{"n_layer": 20, "d_model": 384, "n_experts": 16, "experts_per_token": 2, "d_expert": 192, "d_shared_expert": 0, "activation": "gelu", "moe_layers": [1, 3, 5, 7, 9, 11, 13, 15, 17, 19], "router_score": "sigmoid", "normalize_top_k": true, "routed_scale": 1.0, "balance_loss": 0.000323, "balance_bias": true, "n_groups": 4, "groups_per_token": 1, "init_std_router": 0.0351, "lr_router": 0.000325, "n_head": 4, "n_kv_head": 1, "head_dim": 96, "vocab_size": 6707, "norm": "layernorm", "norm_place": "pre", "norm_eps": 1e-05, "positions": "rope", "rope_base": 2790.0, "rope_fraction": 1.0, "qk_norm": false, "attn_scale": 0.102, "tie_embeddings": true, "parallel_block": false, "init": "uniform", "init_std_qkv": 0.0163, "init_std_o": 0.0, "init_std_up": 0.0163, "init_std_down": 0.0, "optimizer": "adamw", "lr": 0.00118, "lr_mult_qkv": 0.4, "beta1": 0.95, "beta2": 0.98, "lr_head": 0.00578, "grad_clip": 1.0, "warmup_steps": 503, "schedule": "wsd", "decay_fraction": 1.0, "decay_shape": "linear", "final_lr_fraction": 0.0, "batch_tokens": 65536, "seq_len": 1024, "doc_mask": true, "train_tokens": 455900000, "steps": 6957, "dataset": "wikipedia_en"}
Below are experts of layer 3 (counted from 0) of a mixture-of-experts language model. Rows are named router (the router's row for the expert), up (a neuron's input weights, with its number) and show model dimensions 64-127. Each number is 128 + 24 x the weight over its row's rms, rounded and kept within 0 to 255.
After each expert's rows: "gets" lists some tokens that make up at least twice as much of what it gets as of all text; "comes after" lists some tokens at least twice as common just before its tokens as in all text. This comes from a sample of Wikipedia text that the model never trained on. Tokens count by the router's weight.

# expert 7
router [130 165 128  84 104 135 104  86 157 110 123 127 154 113 101 126 141 126 141 125 144 167 118 110 122 127  83 180  98 135 121 123 151 153 123 131 122  94 141 137 108 140  99  95 186 139 136 109 121 116  96 146 129 122 110 124 106 120 146 103 170 151 154 156]
up0 [137 163 160 127 121 127 125 125 116 170 116  99 132 164 138 130 132 149 201  70 129 138 130 163 159 128 114 135 124 118 161 101 121 143 115  56 131 123 112 137 133 138 144  82 140 170 106 117 132 127 109 121 145 143 115 143 170  99 138 156 136 111 136 136]
up1 [146 125 125 150 165 125 181 106 124 108 135 116  94 135  94 101 131 122 127 185 157 127 109 130  98 146 157 123 108 197 155  48 158 101 131 139 105 149 117 155 151 140 157  93 118 120 151 113 134 112 109 104 103 130  94 111 141 125 180 145 146 130 147 119]
up2 [175 149 140 161 167 118 163  97 126  94 136 137 102 100 128 134 103 142 110 137 107 145 148 121 122 122  77  82 131 160 140 150 154  89 141 131 135 129 155 147 105 107 151 146 133 149 122 133 135 117 112 130 139 117  95  89 101 129 160 127 158 137 123 152]
up3 [171 165 141 103 137 133 132 178 115 153 119 133  90  90 123 167 137 151 118 111 103 163 162 162 113 124 132 146 129 152  82 144 147 133  94 116 121 102 162 138 126 138 148 106 144 119 133 132 137 160 134  85 128 130 130 168  82 124 135 115 138 114  91 168]
up4 [137 157 115 131 123 186 117 120 122 145  93 120 119 128 119 110 143 106 151 104 159 154 169 117 163 115 130 138 155 132 156 158 167  77 148 164 149 102 138 120 162 124 108 113 175 105 153 154 165 124  98 104  72 136 172 120 148 157 139 107 125 140 107 138]
up5 [ 89 158 141 162 142  83 112 102 135 179 135 135  98 126  97 141 108 106 119 139 103 133 182 105 124 124 138 102 116 156 124 137 144 119 148 147 134 137 151 115  92  97 125 125 110 109 132  74 157 139 144  87 128 126  80 123  75 123 140 192  73 116 109 131]
gets: " |", " the", "==", "|", " The", " his"
comes after: "\n", " of", " in", " for", " as", " on"

# expert 14
router [136 101 163 165 167 124 157 109 150 121  77 111 120 100 125 152 118 148 115 127  99 171 107  91 142 126 124 112 111 135 150 141 126 115 182 148 139 128 148 137 156 156 138 154 141 165 126  96 145 154  94  95 130 106 149 158 129 164 127 149 165 114 164 184]
up16 [147 106 137 105 139 112 120 146  88 167  84 114 120 202 124 131 182 118 135 136 160 137 146 115 142 145 130 136 152 162 144  94 134 131 117 146 125  97 148 116 118 146 107 118 134 131 117 160 143 157  96 116 128 149 140 138 168 135 156 129 136 133 111 109]
up17 [125 139 123  90 135 136 135  92 107 177 105 122 145 115 117  93 113 173 130 154 110 188 144 121 128 121 150  97 156 100 109 128  97  99 100 140 142 135 116 177  83 159 128 132 134 127 139 110  64 137 126 100 125 125 139 135 142 135 142  92 174 111 112 118]
up18 [108 145 142  81 146 137 115 102 139 105 112 136 124 162 145 122 145 143  97 127 128 133 133 149 137 107 115 130 150  89 111 109 132  92 150 145 144 140 138 148 116 130 127 114 147 140 138 104 131 150 147 153 114 138 168 157 116 165 110  86 130 133 115 148]
up19 [172 180 139 183 145 118 143 138  82 124  79 105 128  98 104 112 136 134 158 132 146 111 128 141 133 128  99 137 102 103 138  91 130 136 140 119 117 114 148 105 148 111 112 107 135  95 137 156 151 148 149 153  92 139 158 165  98 197 136 153 163 116  91 111]
up20 [132  92 165  94 134 121 106 100 118 143 132 102 118 127 167 160 107 162 162 142 105 126 168  97 143 126 149 118 145 169 136 137 139 145 111  92 133 103 141 138  95 142 143 107 150 119  84 137 149 101 113  95 131 120 135 122 133 138 169 122 119 137 113 153]
up21 [136 158 135 119 157 108 141 122 131 112 107 107 141 174 103 130 134 135 169 114 143  87 170 139  84 119 130 129 161 105  76 145 128 123 142 127 134 137 191 148 120 159 129  99 182 119 162 180 126  94 122  99 172 121 156 122 159 127 118 142 155 121  99 109]
gets: "\n", ")", "D", "er", " D", "u"
comes after: " |", " T", " t", "T", "A", " N"

# expert 1
router [117 150 144 118 139 116 124  93 125 170  99 130 139 131 112 154 135 159 129  91 118  98 132 111 166 109 118 138 144 134 157 117 100 173 125 132 136 132 168 122 122 126 137 130 127 163 101  95 103 162 133 126 108 138 182 161 141 139 112 163 161 141 137 136]
up16 [141 115 139 139 138  69 133 158 115  77 123 136 105 154 106 158 119 125 118 125 116 158 134 130 140 127 150 142 113 153 176 174 136 119 127 127 132  99 103 112 117 141 139 120 144 134 124 123 147 147 162 125 112 146 124 149 145 143 120 132 152 109 142 148]
up17 [107 136 128  91 181 117 115  89 106 109 114 125 105 111 157 130 163 114 137 125 130 140 126 161  61 104 124 122  86 132 154 106 108 128 132 144 134 176 155 144 142 144 122  98 131 144 146 146  98 171 144 125 133 158 149 156 149 147 127  76 136 103 171 154]
up18 [162 163 116 122 137 133 123 121  51 115 112 134 110 110 128 136 160 173 122 138 107 127 161 158  90 126 157  87 139 122 135 116 155 158  49 147 159 110 128 118 111 129 137  88 131 128 167 139 122 147 145 130  72 116 130 109 167 150 158 103 143 123 155 145]
up19 [138 107 130 105 157  90 122 114 126 158  97 109 126 152 148 152 140 126 152 108 141 144 112 143 103 149 155 101 111 126  98 121 148  91  75 113 111 147 138 130 132 108 141 117 127 123 131 139 145 103 136 141 107 113 125 147  79 134 147 124 216 128 111  95]
up20 [ 70 128 126 172 103 105 141 114 147  95 107 113 120 131  84 131 157 142 112 138 140 126 126 184 131 130 114 126 115 114 103 129 162 126 152 152  98 131 133  88 128 121 128 137 138 138 144 104 138 154 168  77 128  77 122 127 147 155 119  94 130 102 132 118]
up21 [111 150 129 108  95 100 112  42 133 150 107 114 129 139 121 145 149 164  95  99 136 122 181 104 147 155 110 118 170 109 147 128 133 134  90 150 128 101 147 155 150 139 120 124 124 122 121 139 161 122  90  84  83 143 147 139 124 125 137 117 110 107 128 133]
gets: "4", " a", "2", "5", "-", " ("
comes after: " ", "1", " (", "'", " \"", "\""

# expert 5
router [154 159 124  89 131 135 173 118  95 161 106 124  99 130 153 116 134 123 119 151 109 153 108 149 171 161 122  83 162 100 135 137 163 124 163 119  92 139 146 181 142 155 109 143 164 162  95 144  98 106 114 114  99 149 111 129 111 118 117 117 168 102 139 127]
up16 [ 88 163 142  84 119  98 124 124 130 118  97 111 145 142 113 130 132 123 117  80 155 103 132 120 130 153 111 145  98  78 112 123 139 126 162 124  75 161 154 190 129 138 143 147 176 138 103 179 154 166 142 116  87 150 164 142 108 123 153 142 119 142 117 147]
up17 [130 144 114  88 133 164 119  89 123 118 121 104 114 136 104 161 139 150 132 133  97 112 130 141 121 154  98 137  98 137 157 114 187 142 146 131 123 113 144 131 159  90  89 103 167 158 128 125  91 135  78 159  71 152 161 136 112 124 134 117 148 168 120 156]
up18 [181 156 143 114 166 169 130 131 104 121  91  97 150 149 161 138 125 208 132 114 157 207 103 135 109 126 113 162  85 100 144 149 125 116 112 141 160 136 153 114 160 136 136  96 138 151 128  82 106 151 156 166 132 144  98 103 110 130 144 183 110 103 153 114]
up19 [127 151 111  96 144 130 148 134 128 112 102 105 124 144 132 130 116 146 126 110 140  99 141 111 143 130 155 170 136  92 131 163 118 155 117 117 119 154 145 126 142 166 103  74 140 115 131 164 124  82 134 122 157 108 155 133 127 107  59 117 142 112 147 131]
up20 [109 181 120 102 131 156 131 146  90 155 117 172 106 108 135 146 133 152 124 126 162 187 160 132 144 122 149 135 136 146 101 140 125 125 108  99  44 118 128 143 113  99 149 128 106 133 145  81 145 179 148 133 122  96 158 120 125 118 130 152 188 116  94 168]
up21 [139 169 102 116 122  96 157 128 147 115  97 134 162 117 107 125 109 111 138 152 152 104 171 129 123 146 107 127 149 103 101 139 167 127 167 151 116 190 144 144 145 170 135 121 127 104 119 131 137 108 126 109 100 136 179 169 112 129 108 132 139 126 169 160]
gets: " ", " the", " and", " The", " \"", " B"
comes after: " |", " of", ";", "°", "N", " University"

# expert 15
router [131 111 119  97 116 159 171 134 149 162 117 131 144  98  96 115 108 154 124 172 131 138 151 123 117 154 161 135 130 173 110 148 140 133 149 129 141 187 139 163 111 111 151 123 146  97 136 136  97  99  88 148  79 124 148 144 134 117 137 185 170 134 115 177]
up16 [166 143  99 110 160 121  91  90 114 148 132 146 135 155 100  82 138 126  99 123 120 148 123 112 144 111 137  98 146 112 167 141 116 123 173 146 131 105 122 137 104 115 100 145 118 121 115 133 132 122 137 141 105 120 109 118 139 112 149 157 124 112 161 112]
up17 [194 122 144 105 117 167 115 132 140 134 112 129 117 145 103 138 119 121 106 115 122 130 133 100 152 144 152 136  98 111 145  97 141 136 114 121 127 108 124 162 127 132 144 145 165 116 119 136 136 118 142 126 130 102  86  81 129  73 165 151 135 122 140 136]
up18 [163 130 113 149 129 177 159 146 120 130 120 128 123 134 138 129 110 141 116 148 143 109 105 103 107 125 155 122 107 151 133 130 121  93 110 128  94 137 143 167 108  78 130 151 140 116 145 130 116 139 133 128 151 140 127 131 101 123 168 120 161 109 124 187]
up19 [143 121 167 105 136 114 155 117 119 198 117  98 139 131 165 120 102 118 125 122 140 120 115 112 140 141 134 184 123 132 180 156 114 127 110 135 150 151 127 152 109 116 124  98 126 110 121 134 157 153 108 123 105 132 160 130 116 138 121  81 138 139  98 120]
up20 [112 136 134 124 118 123 141 128  98  81 118 122 124 158 137 136 154 134 107  91 114 117 173  95 138 143 138 159 112 131 138 143 128 110 132 140 138 107 176 174 120 157 149 134 128 115 167 130 146 148 176  84  65 130 116 125 144 146  96  74 103  95 105 124]
up21 [146 160 171 107 163 115 131 120  87 129 121 114 102 154  95 117 136 136 135 113  84 146 173 147  70 147 149 141 113 166  77 112 139 120 165 128 149 134  98 143  81 122  92  96 139 134 145 101 119 165 131 119  83 117 143 125 128 159 104 139 142 133 146 161]
gets: "0", "3", "\n", "8", ")", "."
comes after: "0", "3", "8", "2", "4", "7"

# expert 4
router [ 87 115 171 142 140 139 140 105 110 111 115 101 165 120 114 130 147 139 115 115 170 143 127 112 141 120 158 140  87 111 158 116 175 140 140 131  88 142 160 137 129 102 114 135 164 138 171  96 119  89 150 109 117 130 112 137 115 108 124 154 148 106 143 111]
up16 [120 112 127 113 109 143 131 107 137 137 114 176 129 113  98 105 138 159 123 133 131 145 148 140 120 129 164 141 121 171 117 149 120  83 113 118  79 123 140 160 122 149 128 107 197 202 100 127 139 123 139 133  90 143 131 150 140 153 150 148 147 129 145 105]
up17 [101 177 108  92 146 126 134 149 125 103 124 127 123 118 102 130 133 175 128  89 141 191 135 128 121 172 125 113 158 123 147 140 147 160  94 142 120 166 136  97 142 138 142 122 119 114 126 122 150 140 142 131  84 138 156 141 176 108 147  94 140  83 120 163]
up18 [127 148 174 152 172 101 136 117 133 145 106 144 119 140 150  87 156 151  94 131 135 155 119 129 118 152 147 158 111 143 137 134 157 104 141 126 110 120 164 150 125 123 153 114 114 114 108 114 112  59 101 130 113 136 116  95 115 147 134 147 152 114 152 162]
up19 [122 121 145 109 118 127 114 144 108 139 138 157 150 131 113 165 164 115  95 140 115 101 165 103 160  66  98 111 177 111 145  72 136 154 124 151 151 107 164 152 125 114 127 117 149 195 110  90 128 168 170 115  92  96 149 129 121 138 115 113 143 107 110 165]
up20 [ 91 144 142 132 171 121 123 119 115 128 119 152 110 126  87 157  94 115 141 122 180 115 145 138 162 142  69 182 128 146 157 101 125 145 125 101 120 153 168 124 131 146 131  95 145 145 156 128 113 119 129 112 134 120 111 129 125 135 126 156 140 173 143 123]
up21 [138 114 151  82 142 133 122 105 118 139  79 106 107 121 150 125 121 123 149 149 101 163 135  91 169 151  99 103 128 137 133  99 101 110 121 122 140  80 161 121 146 144 155  93 139 131 121 126 132 137 112  98 116 125 138 131 121  95 144 157 136 145 141 137]
gets: "1", " ", "0", "2", "==", " League"
comes after: " ", "2", " |", " F", " No", " f"